Below are experts of layer 4 (counted from 0) of a mixture-of-experts language model. Rows are named router (the router's row for the expert), up (a neuron's input weights, with its number), down (a neuron's output weights, with its number) and show model dimensions 0-223. Each number is 128 + 32 x the weight over its row's rms, rounded and kept within 0 to 255. Numbers have three digits each.
After each expert's rows: a language model's description of what the expert responds to. This comes from a sample of Wikipedia text that the model never trained on.

# expert 35
router:070053124136102142129125119078163103092141093086135103134122107150139123110154116067116110165076075151093136086113098112088152124129114172102101077124087087160132113097138057107151064059098135123102133179136044133091138131118151058073124150136138085177211126155173114085133135120094101162136110111187133161142111154105194126119192166156157121138124119134155161146081126097138129198100098134098153071177123143100191098090103124097112168142107096115107140131152177094087129164101129102114084070128122098186170110171121156137125130107106164074075119159108144164147161087139150190101145121109114117063096179093161095148130115080143138143156094128082175113184148152154108137106
up1:127157135093124139112169088161247163132141126126132107167124140123175109147145080095137121116136177150127082148125178113101174086092111182136058095122105131098155118106118124115190120116098192133158104238139106097099092102058095119092098148111104083068155199124164173111072132100137112143111158170130055136156121153129175114161127103119165085126137143122131206134115095141082144143135134072116143184127073084067150118101176148092113110071123177141098129130116139122118142143079132086112165155133132145124138116095070105177136147148116136164115116117103161117165123102150086173105130138164066202097115156178095160180086133124089158134133150158079083138126112110098100142131
down1:091111119094143101044071122168130102169137155129158111187132127131145147129077044081116089199151091123152092111102162092105203113171140172162116130107092176144124108165144101117102060197215133113128066120184087089122109112201134151122140141108096110092110180120149197104148101165152134121125138082193093114120110099142163122089136134131138133143141166174134127146097114081151161135150117103157122116099120120133146086132147113131063052144143101156116155135165124155097162131097094060139171062132125176087140133067153104118147160183131103162084112181138116115137144118167110167110106122150171066098132135095091104146129119154106102187149105124102180161084124103107103088145
up2:132144128131176186101126121126181093120093144130135136140095135141180061134141123025123124132104116135128036128125127127132139096143186133131120084134088126146121088128144133087142166121137170158129159148126111124138095214128201086116154141152115129146136126136247148181113143135138134186111124138125131135165146153142146124146135131140229113130127163197165129136209134145088137113062143128126141125132019189139145135130086089158108137129121134097111056074198134131110124151148146141104130068121144136174132121142125131123129059128142129138127125132127137144123117212126122130100177183132138137181064131134129195138145137139116127127118118118131140094122145213170127125225
down2:126115138061127118151190135102110130126144118160142113067126138120118146125205127129138130129119128136123110129141199101100091086130067128125118050122196227151148155124204120119168046141118108123133132154135130121132128118172097130129171089177134116082134131178123122121142125124121141152122120117131123109116118114134135128029095118138123156060104108130155126121143076134139108167126152132127129171093132097095112167128128123134112135116103141129129100144123170140185074112129123112085131124139150116131210135112135080101097168126129126141122134126120196136177138129127134172134032096154112082141140179095048081131184129245240128172198123124149123094120215163132127126131
up3:136119079166117129131194137079156128132131150119119137137153115113168090143169128133132165143073120143127114126097096081141151108172174119101153080139111222180112139109159150136109161130090163108097138115164087098120087106123188115125181204132158190074129128138121099108072115100127151186139081173083134181124129106100111155100117098147103112190093103122137149121083193125187110199094134105115143131143118118137187139146159161192132130121092073130090135109088174161055082101100152172127113158135131096109163137155092121146099133069125091125156093090096139158170085135087205066131134122112054099100128088147137115090131123202134127156141124064079087078169120158116170149145
down3:087125138160129114192126093078099168146099165143131072111166137127119154177144090129090137119124109088191088152114159085155136148124153121139117062163113152167137146127117151128117139195138139144070132164158143130127145054173154169111115144190055137126096123077137094135152149134106093150132135121076088100090135128120063140100129179139097085096122102130157092114099135099101152164112212119098000123137123112169151098112153111131138106131174175161157133097098154137085122152039114148098153106086104084138119170110133127091141096119157131108128070110118099213139086151142151133111138049075127062112100124139097184102123107070156164121138160118117121184133114106168166110183
up4:085066074187113130163149110112107156157078126160162181141132137107107190166088069168105067201153101095137083189115130178126129146173119170135114126107147084118093176128164054103134143104150151101129146186130097127133151135173133153146110116163138180158131116090148125110141105171139165110106143112145148144123145118144172130138090169118184143070141136104147181127149074143171142128105100092106096074193151147141170122171122148131140140142165062137158099110097129188190170126096117099133165117224179127136116166134122144180132169169063148132129075174137126141089095132146123121150090136075189150090156119156120108170127131119051109197137090133115143080122130112151195109125
down4:105127108115131144172112124204129132161113069137187122147177124105059138157088154093113050146169087143119137197118068152131053129131143134166128129141162142089116108200125145145106097173112143150142158083165109147201158110121127135067129164152114154103147073122155161085168136094112140120152142180124149182090134094149150135113130147103140225099156152106145154141127113095196076159131112161187140155078127198156106103157128084158110091079177150090150083191096157131162144105081103162192161126130166093157102132155168110096110110112101156162115118112129075167114116135118145154126076123108144099129176121091082128179154138116158094173065126158148127125171100115075159107108
What it handles: Transport and route nouns. Nouns and word endings about lines, roads, stations and tracks, e.g. line, Street, railway, route, plus -age, -ack, -way pieces.

# expert 31
router:136125136167102157204155154106201100109124126132147105148148121138188094152163144119091083098113129163129098141140132096125137098121131132117133084095151061148112110130125083061119129100156144060077108119200116086156075148098170055113145103122097103141138134163201119142098158120159185169142075155106163143082108174100200133137164105180121104115174196123170108117163107166167169129141165094136163097125125087123158151097110122155156107125097112096149089092139111155107165108138159091102125079101138099192143102097099177147109148085121153146094152160130092135125150157138139135088138146169197114144050174134161186142142115085116137130073093114110105092182119226173094121175
up1:179119118161122162095090061158146114128082145159102117123074143177121130063158091133102089105130130151175123179077155122085126120114148161105121088125134099144162086083148102155122081156147141136127170121141110154107139161082110128083155142088066167219123107096151135080175146134098081122117130121081088115119110167161168137133091105100145118154153091192123182123114133124156107118054168176158170049114096154140110129089163150127113110112164108177163065133111127132129100132140171085165117149204125156178058112179106141070095119083068102103131076193160166099120144065156142119135154176096196119160127151075143136158133158135145154115072163118116094152166090119126149103142
down1:161087164107133087137156092144130180140103146132112106122109074184124116110147078123142107136143113076134153112148187097168101148124133154125056145164113147116163053114129107105159137204156130129133101085180101116110174143136100109127135218151134101089138135191099112125101182115093087142169164132066142130071147136139113082143143137085135122140124109160138143119126137160096143114113158152130152130116060115127127139155109123092141126062127132140193151133096159100183067111191127148126146118154165134112092118120132131032100101161166155122204147102136174135097119057124125023131116124109100062086183078210113171101097094076132095174098139131135115155168101112088176141117
up2:156094129145104123144124092154110116159057157177123089091136196149139168081135115157134120102058083137106097151139130225094115149164180155129141101142068126170082110091114095172065143150139101125153165144095130167143105178096124159138173161150108080109152131155163112128165116138090111148107109149193107101141121101117142109135103121128135136093113137149153130148164184104130182130129145170097129122140112146145105162096067117129115152161171085118091136196137090088171129142099142124178121159143207112190119216127149028110176161118133109138155126154128111105146150057193098185091185109134195142153111158149143144147154112107128145128146132154174098068142070062108130100146
down2:145140155083149142158126119109120172098083105103138096122130166160142134144136063132100158110082136131145134128153133165115097105179097208089124139145141111200163085166052159094138178165175107126083166169145088133202087106131086078086153163176093171106167096162099095127088127113136085145105139110110179095139119117114089092090136138136127095099137135103113175027133139103096177055184144078094164145121149125151173132133119103164100160106071124120102170115111152123139076115098089100128105156121104193147101186112131080121084129172152194172186091128145121123105175123129116170119152135072114099178122118159126168105120126109159077129115046108139100153118167142141142073151
up3:084097142123112180130077052115149120163085132117096177108097092184163121161159052094105119172153138141053093117071125139147137170125105210146178143152113138126094084058170086083132095138118139086155109120065122106156118108118141087100078126101138110149139151133151193114142137139117137117097129177098099144173143109167120139112109189139167114086114147149140102186148115129128138079089125136109136159069150200112150094075136143127102151084121082127136095103141172085125121140123063118142140078088144127159105161101103137183151063158121099170128057083123149147165132151142096117097098171060168096134128132150127120099140152133172132137162107149117100104179080091086136084224
down3:110157090118098162123180110153084142101103158095234161145164150131101156072056094121113167157141120096174118098085094092094089121143109136157148117118146153125100084105150121148080110110107159048138173090170101124137163083159062109134113153098135157099111147120142159130099164140178166092091150151142153189127157112050146127083108165156140067152127128112115107161091115139064113151119185149086164188107092116129073126099152159139149101136156076126100217125096119159100130114158114131130139103110133105126174125146075139106101143118154127106138124103112195114093158075081156123137107115143084082118103115141159168156127108104196178114114166189056172125108168142159093160064
up4:155126132125154161095126114132113140128110213130147114133044136161127095057138131078127114144125096139131116150133099114130154099142148143145100096146082124116143093106126118141097157121121203140126123211140021097124131079118141097054140151183140179175109146131244117185137154153078019123087179113147098239122103135148195125152123124139174140102136151146175160123157130130113142130131150105162179143145117133137132122123128058136113207179127051116061136136134133150153125152133130128165095139172126138137165093145113139132136095103198136133128138138039154166135122144116088146105162159117114168133137130157137132142161147123127103129129140140125092062141111126146161168120
down4:066160141112143061172161140161106114131136160089113171158131093128106153160109118163115130119095165109132034198123153140193130123189100138118150134149119105135133132172095116138105130125146125092116096027116092173142163007126113123111065174102163130094105186143151133080114132181116096096090126143171132102121152168133146224141143146137132188167172240122108108137141113084113125113122126131123152144090217140101138117141135161134083112109119122140120106133150090129142118096133112077124150106123179117128144166105139084130091155083094069169127169141128196115125092161148140123121154136160047113133215137104093133131109093098078143108120133119142124114117145103135092135123
What it handles: Coordinating conjunctions. Linking words between items or clauses, mostly and, also or, but, &, while, as in headings like Education and healthcare.

# expert 18
router:112106160121189192049124114156140129112100127077104100166132119151157120134106130075158100133109089149129082110114112143129147111190129111164156103142117087155129120109175090103054152079132158127182100147198087126153099161111164110097110159136088141138171122173175148122138203134115145188070184115172114139088095160108145141176117108171167109100124177109163131140082148092115142146106146122148174156140109135136168142168112086160154128152094125097111121112207126145157118107118155095152133070165119125169139099152109134144150078123166116128099137139106144155207108132153130091135104234182155182128106187089178134131143126125074133060148111099118100075160095228150138088159
up1:121123122180071126094138163095149087124109125134130090103104146149142104160131167155115179099090149152154132090099132117154141111160170170111156133119134125060113147094105139144149103122220134117135119106100103141088111124065145082098111114142080155123202194089116135151101144195162095158189161089152149160100096115131110088081123097070149175155141067103160160073112117115085133211162114108175191112128110128115146122129110093141101088143113120120116071121104167166134124141121176067070085114136124084150166160077088184228147059143106131105139108105106168078122125121188107143163169151141158128062179159119135122106143129113169198130101120171112101147158141130135172134168
down1:112125109173121115158179123136121095082123141114084119158117161150145142133108160133102204131136120133124120150091141142141184138214144116099125151134147084133110160132114158152161146162073106060142144129057118120116168121087080124167127133091148149141137121180109144142128137152177091159064125095089148129098049095096104127129144133106115142138130115101125084094127115118134116162137115101099162067064098141131123087080110136138158144155134068139114118177158162120070141118120099148086056157185135147142040130196089120079142078149091148101090132104099111086132095114071141115092132127115097100124098059164183041116062084124161117113127160068081207113125132114161215095115
up2:087125091108133160094146131127111126133105203100111152176118141082167134102138119107147110182116125108108094091171042062102137130154121117175113161119179090075059186061179075133121144133159131173105109119155100117082160156073127140159087118116175140154112102142159104091141121191186158079098135138103170130149119132167140135057199155110183174111111165092154166116127150135118106130214145132159092101137119111164105128105149159148129119176154060168165082070134097113142157143182098104185095136148144182119084138122126162140091128147134205090140127186109118113129098183160130120102131124100160065117126135154092147121157141084115145142141159166174098136165174102185139153143
down2:131094114113134123146125170132088108080086202152074097161070168101133178106149120088083078133111124113137106185146149150104102134147113140165087088109099180114161110153154100126138118144171161148128167133099113113169168083100065134152170131063177124155127116110138145154110156102162120131146158098087078107159138113104109170116174121133134110071156099158112095119134121150150104082180115110120116132147119184130123087116143000135094171120151112065069160151160108153127127113111100128135121121101099154100136127126196193090120165102119160159129156139058138162112075100112171075119216132075113156120102121154103088132142101118154139146105081082134078129238147137075123093123
up3:183083140107137137174113064095116119173108129131163111110125070187157115124151114077120138111132109134118122136216138061091091097151122132105107124139090105093133139163133146113180093124147113169169116116098150136148106141094143128115118132094108104095177109127155126114148124138046227145128149139156098107136126064091101177148144084169119096130150053152120149116243087146140138174145082121127191130097138123134146131109062098129165159131119125084133157107150145121114126153079154048158070129120118130127167049126116130136087213059145149129127133081092130102075140125067127178092150132103119139133113158121105137111118165108158169163194149162112127182130112129123048124094
down3:097163163076164150160117135153113158164146093162111118142174149145143139225126111080035070142180137160093153133095104105094120131159160119199093148097182116157134117157119145146113132101103077112118114127166187130120151114170169113186121148141129115168121122148073155068209170076117135111193125128125105120130156116130164133100087110106055112146145118167119152141201130119120108073158107156143114126163094131158117111157156157061098152160117163152167163121050153159108099098118131138126176121128070102135107168072117120107123136092144208205145143139130170135077148169126107110177148099139126104170120191150132129112110136123151129166134198150165106178069096160103165146136
up4:069070090110157207128172162082100160162142211144186098108115100193197092095138132134114107183080137091078112091176145086097120127113176157148147132122150123154120114139157126114102122102210148113125107117127122121157142107124171104161181105053159119143102119063150129144131156097158117103105167152134161092145112169100157154139168148089128176073130073166117159143101104156087126112141104128204107125103150132128131201132128163131218115103134115130128098123128107171077131095174091099126050130130092161152100117179081088116192141153158132081091140140092129138062108142117071130122183118100106092135088108141083110166150134111070125163135179124123137149163145111082126130130
down4:104151085117165116153073151119128152091140080149120118065110153150169095054182204121121123107133130107127135128099104125156178138155152124101105136148133175122141146121162128070161147134155199161136119154143143119162118129106152133111168135131159151136130113182144117171150070137096149192124118115181095156089086119150134107170165155101188105201139087127115189122155102133149163147152052117136115161159161106119141151168115112164135173156110146129123189084095109135110135131143157151145111120105090132142161181153106137163073159187119158176132184165103174065133124157088176120117196121188130143122107076149097164085212093108207133127061135161093128112069094106066081131089
What it handles: Opening quotes and the. Opening quotation marks before song titles or quoted speech, the piece "the" inside nonetheless or mathematician, and third digits of 19xx years.

# expert 8
router:151142158170129137133092127076125100125138143111131121117149134157163123149142094104142120153111114142178109133082111095154146100170155110128101116171134053195140101153150061126119118063094164102145099168049070153148100129069150123101126178118120099128130123153248125115118131142119096173123098119109139148136125163108142109106175124090201117121127057121145132123161143050091149108132115127158121124136134175130181110127123139092112131127089122176115139111160121155134123135137126122161099084140115115255157041123122121142158094086128112127155137193098154134113117135118101188116166112157143130185127121196111159148162145079110160020105130116113100104193091152154141142129
up0:158101126167107205134140085130116157146152103139110111135170164098108121127148156107103148135062113101104104113162134091173081188149127153129122124133188125115111059145143132131156120046179139111171148154136126054151162158121175111094153113117096123171133129081144073156157101157187115159170190153128126129140128190063140122153094118125195088144115101070120154140127110133175147138121094142053127109148113120156107227066119142107117107090099146169078151148082130145139089167173131116142078095122173065087114119143127092118099122104085192190155071117140139161122191156079144176142202145086158123065128113121118137170141177101083109130122136096103089132119108139116091120097
down0:133144126168040138155098122097134107114151120168116147125159153159148074117191131095117081133080118126116115126172063146114163151161194163118181147091150163107160096105157155163140115148156203114163082106114066097140095164125141105135199115097128120100148150097172145212142129116094138108107145117188122154117161169136157106130147116157163194151107131225103124179156099112103109178155113182102161135113133112141167133159093100158150130108139194128140179134101043171174113110148112135119148091123125133168164142106123103124110136133166129159144126086109142160131168190087080121072145158099123095147116111085117100087124070120086141152165166107112087087156151170138079137027
up1:162125164179129163141138122102124155153146140112108185130093206128084153189196142048136136117124143153121131150113143156194099153125116120148092074122057163162145123122169098186091135082092160133133155141062158151140097192116147132080076211158149136107162141141143135187189135110170146130110142137089121140173158119077170114143177140148148102173136116155101079118151131104141127150127097089134129215138130149050158146185144145117121094112140145125119158140115114168052165155095169137140054114064122151146123103067125132143150122092084122121129114135104156162132152115188166158126146139162159144074056177131103128143122155065126091120089115163123194132136125166123129176102
down1:120143087106081144116154107100135085120073112102109105183135192056095137144126082137124139092098174137172127174141134130111131151097138148168116108124073180120141086110092078132117091108146139145189138147064099123121134160110158073079179201126094129124126146125179151145130113126043143157139178133193079163116111166135152110101169134133188065100121183091111092130141137161140140123089077048160154172078132147138100127165146158090125108185157121104160095130104108111151171097175120075140155122111181136150092116096132137113139164102115125112112088145060165121085135181197121151140129137112145098119107149095130118108157138066098158196172079158079055111183125110101164159133
up2:188106112186077130137129144151141161135115133111120116107173176124122135148150138115112162192095105140137094171139134131115208124095130092213118095063149128113086115123179111172087159103058150168120142173104146060122095132112126124095127122135139138117116114100121112139175109127111098150079160121120085166177110120112143112149163106096206104110085147165131117131113092153120127150123081092092182094147139155184029069154121105092115117210146137126116107105135177111161139186158115090081135080156152124126233152174175127141108115119088127100119105123141143098189197123142110143109121144067142106163103136080098202148125060127131142125124112065102112149128121128207102136119
down2:148182065133085154138111117130141138093175139079111148145142188164097090156107100095150138133139076130111176130189173141136146123139115097096186122099188122076112141144095083138109136129140125215198154136160125124104141131162116165143114106073124157061107121088141109156126141064155164108100101156153138158140141129115118131134128121044145145092137128119102162129152104148160147142114105121126116118140125216129143063134107122090121169098184106114091082077134082143162122150142143091138154149182109138144154132191161150157082129099105145076169166155130142059216199099161151129056095132108115097160099133078136113143096127181093092148123110159171094106060035169113136150134
up3:109163193077127099135099154160150101116175187159174098113113090161128073117173093156212105105137117122124168125089043127188092135163138162169134135138109172093163131146170150110089119134159073141149147186116127128102167124119202116137084141139194170182095140167162154187123089167119158166173097142121131161184185163118134145084160152139164090132089138137156147121165169102135139146082111098103139149131092151182118181161156151101128120217152113072092130079166113120181133121135120164084121149180139082130120123147114188115114100140161150151117093122148119130100095112038148137082147128125150092134159123098110115152150071077140118130135102114109067090114140137198144165127
down3:126122153115079112173142147138091091086166135153183155118155133165121159138198126094177122159097201091123084103125104162124133077155134120155144167142104144073148140085073089143096110092186154079095167121157124103095132119147128134116120134125106135171147119160153132177118069157096116146191111149148187158130108197144086119096157139151126172087101125090182155101145124128085132143129130146153155145050087079101074201171137134124081069167163138087099216150148098109112111194200128181127105081137101112146103152123139130168200125174182107123129134124117133132140120099092093136126112169111140074119076138159135091154075122080154154103106123107100112149182110118060186162132
What it handles: Non-Latin script bytes. Raw byte pieces of Japanese, Chinese, Cyrillic and other non-Latin characters, mostly in parenthesised native names, e.g. 父ちゃ, Євгенович.

# expert 7
router:093114089160126136117161096091122107156148137090182099069105132100151129156123113116150068137107089140132141162109119103104172088189161127107146074152133149148069131110199104139113144113123104116127112167124078129165124127128162089067134126146101063142194166175159121118146145179107201137092158130126110187116088115162135112177115121148190109083117155151153144101094141095207190129091108091114155144192112194138160126085157164131138155139072124088165091082145192125145125143173118125072106115120093120216141111136110149192108109110147151111109172159088111161143126146146119158098158208163168127096086142113182162144153140082157106112104102097149134078144135229127100157137
up0:142143111091160150105117137168112098147138085126143136104086122152147093112120146122174106108118102162138125123152090143135119083106144140158092098161136128132166136102174075141110170149064151136146116118182119119136071191062173089157186137176089118099158060148133132144173147031117144127150153095116089130110093193186159104119145128186114085181130134164138112132106185129140135096150090122138115116152154091151110091071140162123119124092128065131076162138153108058099102099137112086129136085131071152140126090124072050140076120107098122071182138092115121098160143201160166129116144237140116173140125127155166189135124167088094115114107048133164155128131118177110122145086
down0:175118176100170127122099130152192128075123105077177136146068108105139154135097125102139110131101141120114180163145112111128075116127133189161087112125180160092144120150167130133109101178104092150202110120147153090113126145111103132114180104116118103116110086110155099125090107088147167106156110046107137145093144129080148219158186112114128207101110138151047172077107103161104119151159160184142144092166112140132103119129125199118160134142080142158158135143125123097146116130129099133121212140103092053089097117095117175110086151091195149152115104137156162169123186097150151163114133178116080172100077161111157169111166116135143150073159127092072106182108176090161151140134
up1:133178145112092114112158100139122130116137133097119132177109115128095117145120135095143158152132140128076147071165093125099135090130150126090110123122128135161191140165159114102104090107122116069169090129132118119159132141129164106123162147196100113125174156161163136158179135190144149133097128107124163161131064158063201135155115177164132144143069151082187133098101182111074123124123173121129116043082136171084136115094146160105103117151208161138088132095177137141090125087143129066185148089238178143193122102115126138151079122137111091089130158087103146137136155163124115172097099168104106151098075095189111111117181153114111100219168143171145086163129065106142132146135
down1:119158119092066145126101097113106148109154101086115079147132119140157105133090117118148159123129063127120103111107182104121065059070133140129125143092125124089149087104091056116099151161140110153118081095090080122108118118144103132128100155115152244132133060147129072167116110101134157181122096130113123175111073067137127136090108108056132144147116101128113141174120101104109088122132113082134113112052141162130192136060100108151098115167132058080088108162198136177104150093073117198110098124079163148168115107115087169124170102166153148117100171125197119072126116157093079100132106126122154149112197090185104124106127148102106087167153134144174126148151164120110157133151
up2:152098125136170136043168127110113122146160117124148123083133088142101097096116129130132103144167087167160103165129097136149168030126114136132145087181141150100153180109222101100104104153089171087101106175208108100111120106104154142067098125143176112106124075151142116207105123106068109117074110146119101139085100166107064094143136141121163155190192174103115125107154112135123164106100110118072132099160122084145136103117143153157092098091155069082095135128105186144113098087057138109182124139109161112152119130120133107105079089133167142052135083098135098119156165158151154205122073132135142154176104112157140082105126091080077082128142080145118128109105094158129105130118
down2:122121119126110124065147107133092123158173121116161100102117093131136151177076113101122046184178142154159137127168167159125134096151092152094152130209157149117128157164155148139074080109156116131156105105168128122139202115100129217119191166168144147122166146083130122100161159115140151125170133129137133148112171239150182145162119056134158130167149163093110117103144095143100135103147123103107156134147112109115126111112180151126112144136083142116190197156104151158166103160127116046177122091119147059143139143110120123139166135162053147097101103129145151148141083131119114172161175136196201121145186130115196135098088184118165117083110097091125117091158108102109138152086
up3:171150123145130134079091127154128164142179112148155181155122108132133116118109132099175111127167037152150085107090133096192188129204166130109183129142161157114125135132109162116102117083119116139139172176188123146179132127091154074100134121122126125150104111086150105174092128175056152171133153119143095113108157159109124151132160091160113181148101059090110148064122203078158193096106148109124143100158125079133137202143155112138057112149108163120149099170117127121140119091140142183101154112122094131105111128108152123037117091089192129188154094109127180148110100176130157133110111159180088108179100124168147127143167114074122165133143173067152151102184144113142102069116
down3:118153220188125110088089128086108125134133177145121141130136119095123175148127113089111184156120112142159115113072120103085147165130165110123168105058123139136125126094136130127113101131176105098166171071123151127109183085127112115153145091163142093122148161109106080147186164168097175138105115122115112124167082124137121169113125131143151106103166096145135116079195147123107145127171123141100128180217121101163123097074183111141116143116119118154201170114145142064180114134120120101168137161106093120091154059061185130126178134106157141051111083153177133137173158123081110158120085039177069159110188122081183118137108109135140081116143139124104173110111085147189161156145
What it handles: Compound-forming capitalized words. Short words that start compounds or set names, such as St, On, High, Air, Time, Cross, often in titles, place names or infobox labels.

# expert 43
router:128121177128132169126088095100166142089093143160127110184138138121162134073149151141085073150120060146060128161132106067156134118136167137131080131112152174157135113107131105057186174075172143070096118152139062160114138132082181086105112128148117107136135115161170159111124163162130113187123110137143111122098110142131131138157137130115152107090130063177180141128163128201138162128112105117132207149131122138067177139139111128181095100189099119111140117102147116175160151166148113073116130087143163095188114121142092099115142061089152126114116143116092139180102118157113124147151154213145146181141105171178167136128140139102093179218093104171099175074106111144166192085114
up1:074144102117098166109098091094160152153097172152212151113191114183131160103156171101144148129085119070134111163101118135145147116132074107089161120126077170102119107089116179149111085204158140104184159115126162118154112252153170154126130142089187154113099117163169166120139136175120133118053132072093123107120160113081126133110151090135147163099125110159180192111121168170094124172134158082099088112143106122166133111150114128115215104108114142148124120118124156071047159090138112111147129153161158150147130150099151160137121135140112167225063142102114120154204139096133111113111102141126169146113157140145143150098120110122119183111116108121194131084092106131152173116107
down1:072127101114111119144166134102120121123064140048109175114146131090107167146150165079162137122136139080111115152187096107113141144072139090140184093122107165156131160147136127151059135202149127152156070062159160169143097163101156121127106150166094149131106171105175155107140160095137164093176157168178095157123129149078108117066194098094145219185097071147131098136126139131130107152132129062157140085107069184127149135145160162133128174173093152106091122158145164156173141142183160134216166138164146159084118163070155106144109142147171093117199207155092109148137145106091136147114157161138139108103124109108119099136117112135080115147099141134162123153107158144147166163161
up2:087092119091104108139133135167149139134057099143138147082132192206180126105138146121158148159120075131134155155110147152104113115079125187128138109144157103127135147068168094137088152175167145088177127104099062095181166130091128090164106160140127120124133127107162145134152112143117168075113182131138143118099067134167121142158127128134167160091102123142156193184102154125161123194140167137179196121132181165152127194101112093186176202134118150151125077140136188166088157139124126136178105102210141182209120114138136175144175096165082087090093127134091089065083138135154137138126135160149159083113116126117131085128210111092176152127140160146127140096126095147123137114105
down2:121176140121104120181168134175112151182062112143168111121120164166090106077158180169114173151135152113233131154140180145180098195124093152063161130163160081089145116151147066151130177138132122179151074104095089159119150135082123077137129126121115105148162107138081130151179111136103159094080118140115119127150110122146111042129174137091131123124123133149125154115068153132134142104135126075182164167134120111087128192118112182132104162169116082132080151112150150122135163143150154131102116101122065170086085192136164102129065122173070101163165103156108108119193081214128123139128126118153132129097110084086099145140137173194096145140112092122131163119139166134101151127181
up3:170133105124092124148100034086119119139175091110162091184106144136111098121195154123108125157126170171129097115077126122172126144132121180107148142121118123092122197140124133117134080125113145143104105123174043129127115084159132095105120142153092074155104085096155178151110173137057139138090103081167085126086137092091186159109129139181125155066159109102080122111125075160089212110124137093113115081131148129162193114183123120115089146064149085127123062073090179139151139144134110143144084102150092104132096150145085125164080118177170135089125086155113162106082113171125085131089076130130116154086099110141204144103130102120103160139121069140084093096140163135140109085184
down3:151064136146132140120116109135072087159122086213117129180123136097111180123140193162105115128114203113114089122087077140109134116104170117140112146135124189150151136169123127092215130124121079093104165085106181170113113115166166122153173089128128115109063181136091092176096179149063160102110138123109118082122151128157102073071155152100082136130132102155143166108128105106132167170134122150117206067117146155120170104122110120104107114153115109058147086077131113137136150099098059130106069129167103158136093067112109124119134142096154142121103111119128107151062068129125178095160150127182141179206139152142122089142152092133088090135159169139116171087156141051132146154128
up4:153156033108071088146120142148140165146114091083119202097158107133106122099121116143176197090142114075164113143059137165142157165112111155177117119134153151139114128044127146088096155173147115129152148169160108088152084137151154090104071179141154137090108168140157162115137093169153171165102068090144182141144119077152150137113110043130138101085172167103130137153158109085147153185048171141120114106146192128153105111100147167151167120154185142098143137080098165144142098160060115094185159105129161083103183100129136153143165123146145131136075093089134117071149147118135143110131118127146147119125098105069127173168106074114122156087164111126092125171080130118166121108085
down4:074177128133138113128100102106096132141149093127156117135093137215070140178140072102195156096130110080154172140090086155178191120151161120116166118119184166140130186162162170143095154092139139150165113139132085115141131106128101114213086185155104106181149117114124148061132151083121157102099118135131116100174122175105162171153111173132128201156138167111122140082120178138145088171105108138120123148101198130126099141097118103159136160132159118217097099107125136090150130146092128131146089121064101117169114143154118117135080167120154082076115178128139166085128165174103125126168148115114140101156143132111141139092048139109090087153158189075204168122125167094171104165166
What it handles: Agent and relation prepositions. Prepositions after verbs, mainly by for agents, authors or certifiers, plus to, with, against, between, and infobox colons.

# expert 4
router:102129133070149145077134126121127146079109140138193126152116123174150089120148113088089099145040109148125111146071111092109175071142189096092128080139077092146137097140148084114072118111118198132078136136101061118100116120085147087106106133156139075101138102129211133116111158141132123156079113165157125164114109158117118111159149140143172122093116109138141139120165154107159122142099156107146122137166090118113137099116122081153112138157059069133057114114150123106126143118122144114077073088134110111214135071144099113129155105102159097118120126111065132153168133101135118191105171212108164122133092146122114133121147181086137133139153105124101205068121140241143064182174
up6:113124125141086189113178123051182138124087149120171138101187154172179106085195155105185091140149091130096082135098102129119147132137119186124101113125127109143120088117151115056108133131123112113150133184144080101133047200071175132126166121147116107139232174141188133162148144165084135161099168155146149156126130114096151147157186123156209127104142120134210201158172141118145149138110119093119165094143119114110229163153113146141104112166126141122094073076152148144135143133125161108131096115161148110203093106113100152149098126119168154150083135125125123132121051162089113146162150127117146126071080167162138146127141116133130141154102102081126117122131152136173177125157
down6:152092151138123070115081079255129134130155163116113135122066117131133140127112138127141131047098138101128167145124116104075183112174144132134163161122138174107131123103158142125122144160101135065174175125082113111186090101084118142137124128106097116147149108128133061176205147134119112143091195132121103130144116177098035105101181097158140132104061096192125110076138154160150098137026064108162157113112140179114109131128190173136125160148100154101140147117087142105118150117062122093171081146141099148135188170113113179186153134145168153118145115117181121124104157102160184152160134121077145116116123099096097081116118139128112115140127116140107076115089126144146111123169
up7:133134088138160197122168134165113148110162125152171136111120154112168124144155116106104136114095154137077114063111131069105168126133139120095188095133090138150126126112091110084136185149155102133149131160115134094107136129109121113093119142123153174142158079131143180091139118197152145188143102115107107111169125080123115160134127154144123106136013160120109138099128174084062113136117085124187098177102055136099117096149114098103099133115137146077116074102178080092041204109117098143160155104155118172139125137116117148107169145146183162152052123115114140184101141139138105087119138108138165162092140181133192210174121118099100113165203125118133110141180142124185208125162
down7:083164176109136099147179075169081111105099125126099125134118128134177100131090150154082121121140066120085126146092128115169073107109126165103180151099098130136145169089129108164117142133120127129114147126105152089117104088166134123204135145108139082124150173148109092120125123068157084115124089064115079123159119050156111014124140176127138153100111093131136110187113128128170107099106030163178138069113109100142117066126098124078117111151195086093105131166096136130111163111173119148098153171130133143050085098167130167158114153073120110139071190144147166101116093128129131080146094080090173139129125155079121141106132121097120154082182195149160166133126102155154137072139
up8:100126099128178129118185132058142156142085169099172130091120159138164106105058113123155058115163138105085049158091133107111120211109075127115130112073092125099123159154152153124105127088186152170094082158106117087148129130089194146177127168165089164210117117149178182146075092146093127138158135131165139101162093206122105126116161149173148097108107117105134134088161157156129149163070093133081130114125090133196088082153051145130093134096079117128107117121114170121084113078061094142115143177080162095107152177210136191068116127122148144158115163105117155118162105137121145095132124140148184147154120117153100123118151093107134137142139114163112138107101136121141121103087
down8:162115134099112145131164156109080094112151093165120132135142135113130131118144098132178114103139096121167126146111097146183092128021103117149162109130136135152111118130133161181105146161113127187177127119092123108184106043164098117099169138101113128128070150161129154113159130133154096105157140120136133120147113166081131125106144154176130138146077119151153145127138112096126101084136141134158143118117157137158141119147234098106093177162109162102077184131072087094107100024158139102135167114128089164144079145161116137105104117208073108172145091059113081222149140122093135175114114099161169149157156184066126127062121126189085121123151108135117180202111101159110175094124
up9:139124154128111194141129141187147170166079146102187086150139202165130134096126154131149057118126119159068121093146100104119150138104156195134159119068077060160095147133140155097067116129127186113112093161146107123118147143076140112110124163096145155135127114145158116142091170112081092149145138157137108173075067148110177165097142069128176100033096138105141202161098095180048135191089163123139142089115089158165134124152095130155069112143105100119226142127074144176143121120127113128136053143144102124145156117083123115186150143132162134111123148124118133115087092188099060153130131105161097100099088134108129141157141083118107127119089115070141137128114169116136131144096
down9:130122141089049145131097192121157139135136165117104184154143142139094071114125125084130124126130115086164171167081087110139178109103107097099126115125134121159138134137126203100154109171130081089158105113070039102085048103119131149070073164124169073128054101129116149184116151126113135099150180185115061102097177150165128138129096067112106149073110121118087107153072138121062131159142142069094087136139126123084109134175137184115087139083107086181105084109115074114158082055099152108121097122097172188136167108142140109123109117140171141121112150136105126140174168130159155169127139106148066123113048112149166161122122167138123121141087156089114132113101135094113118110160
What it handles: Material, style and design nouns. Nouns for materials, styles and instruments such as glass, steel, guitar, design, type, plus pipes and closing parentheses in numeric tables.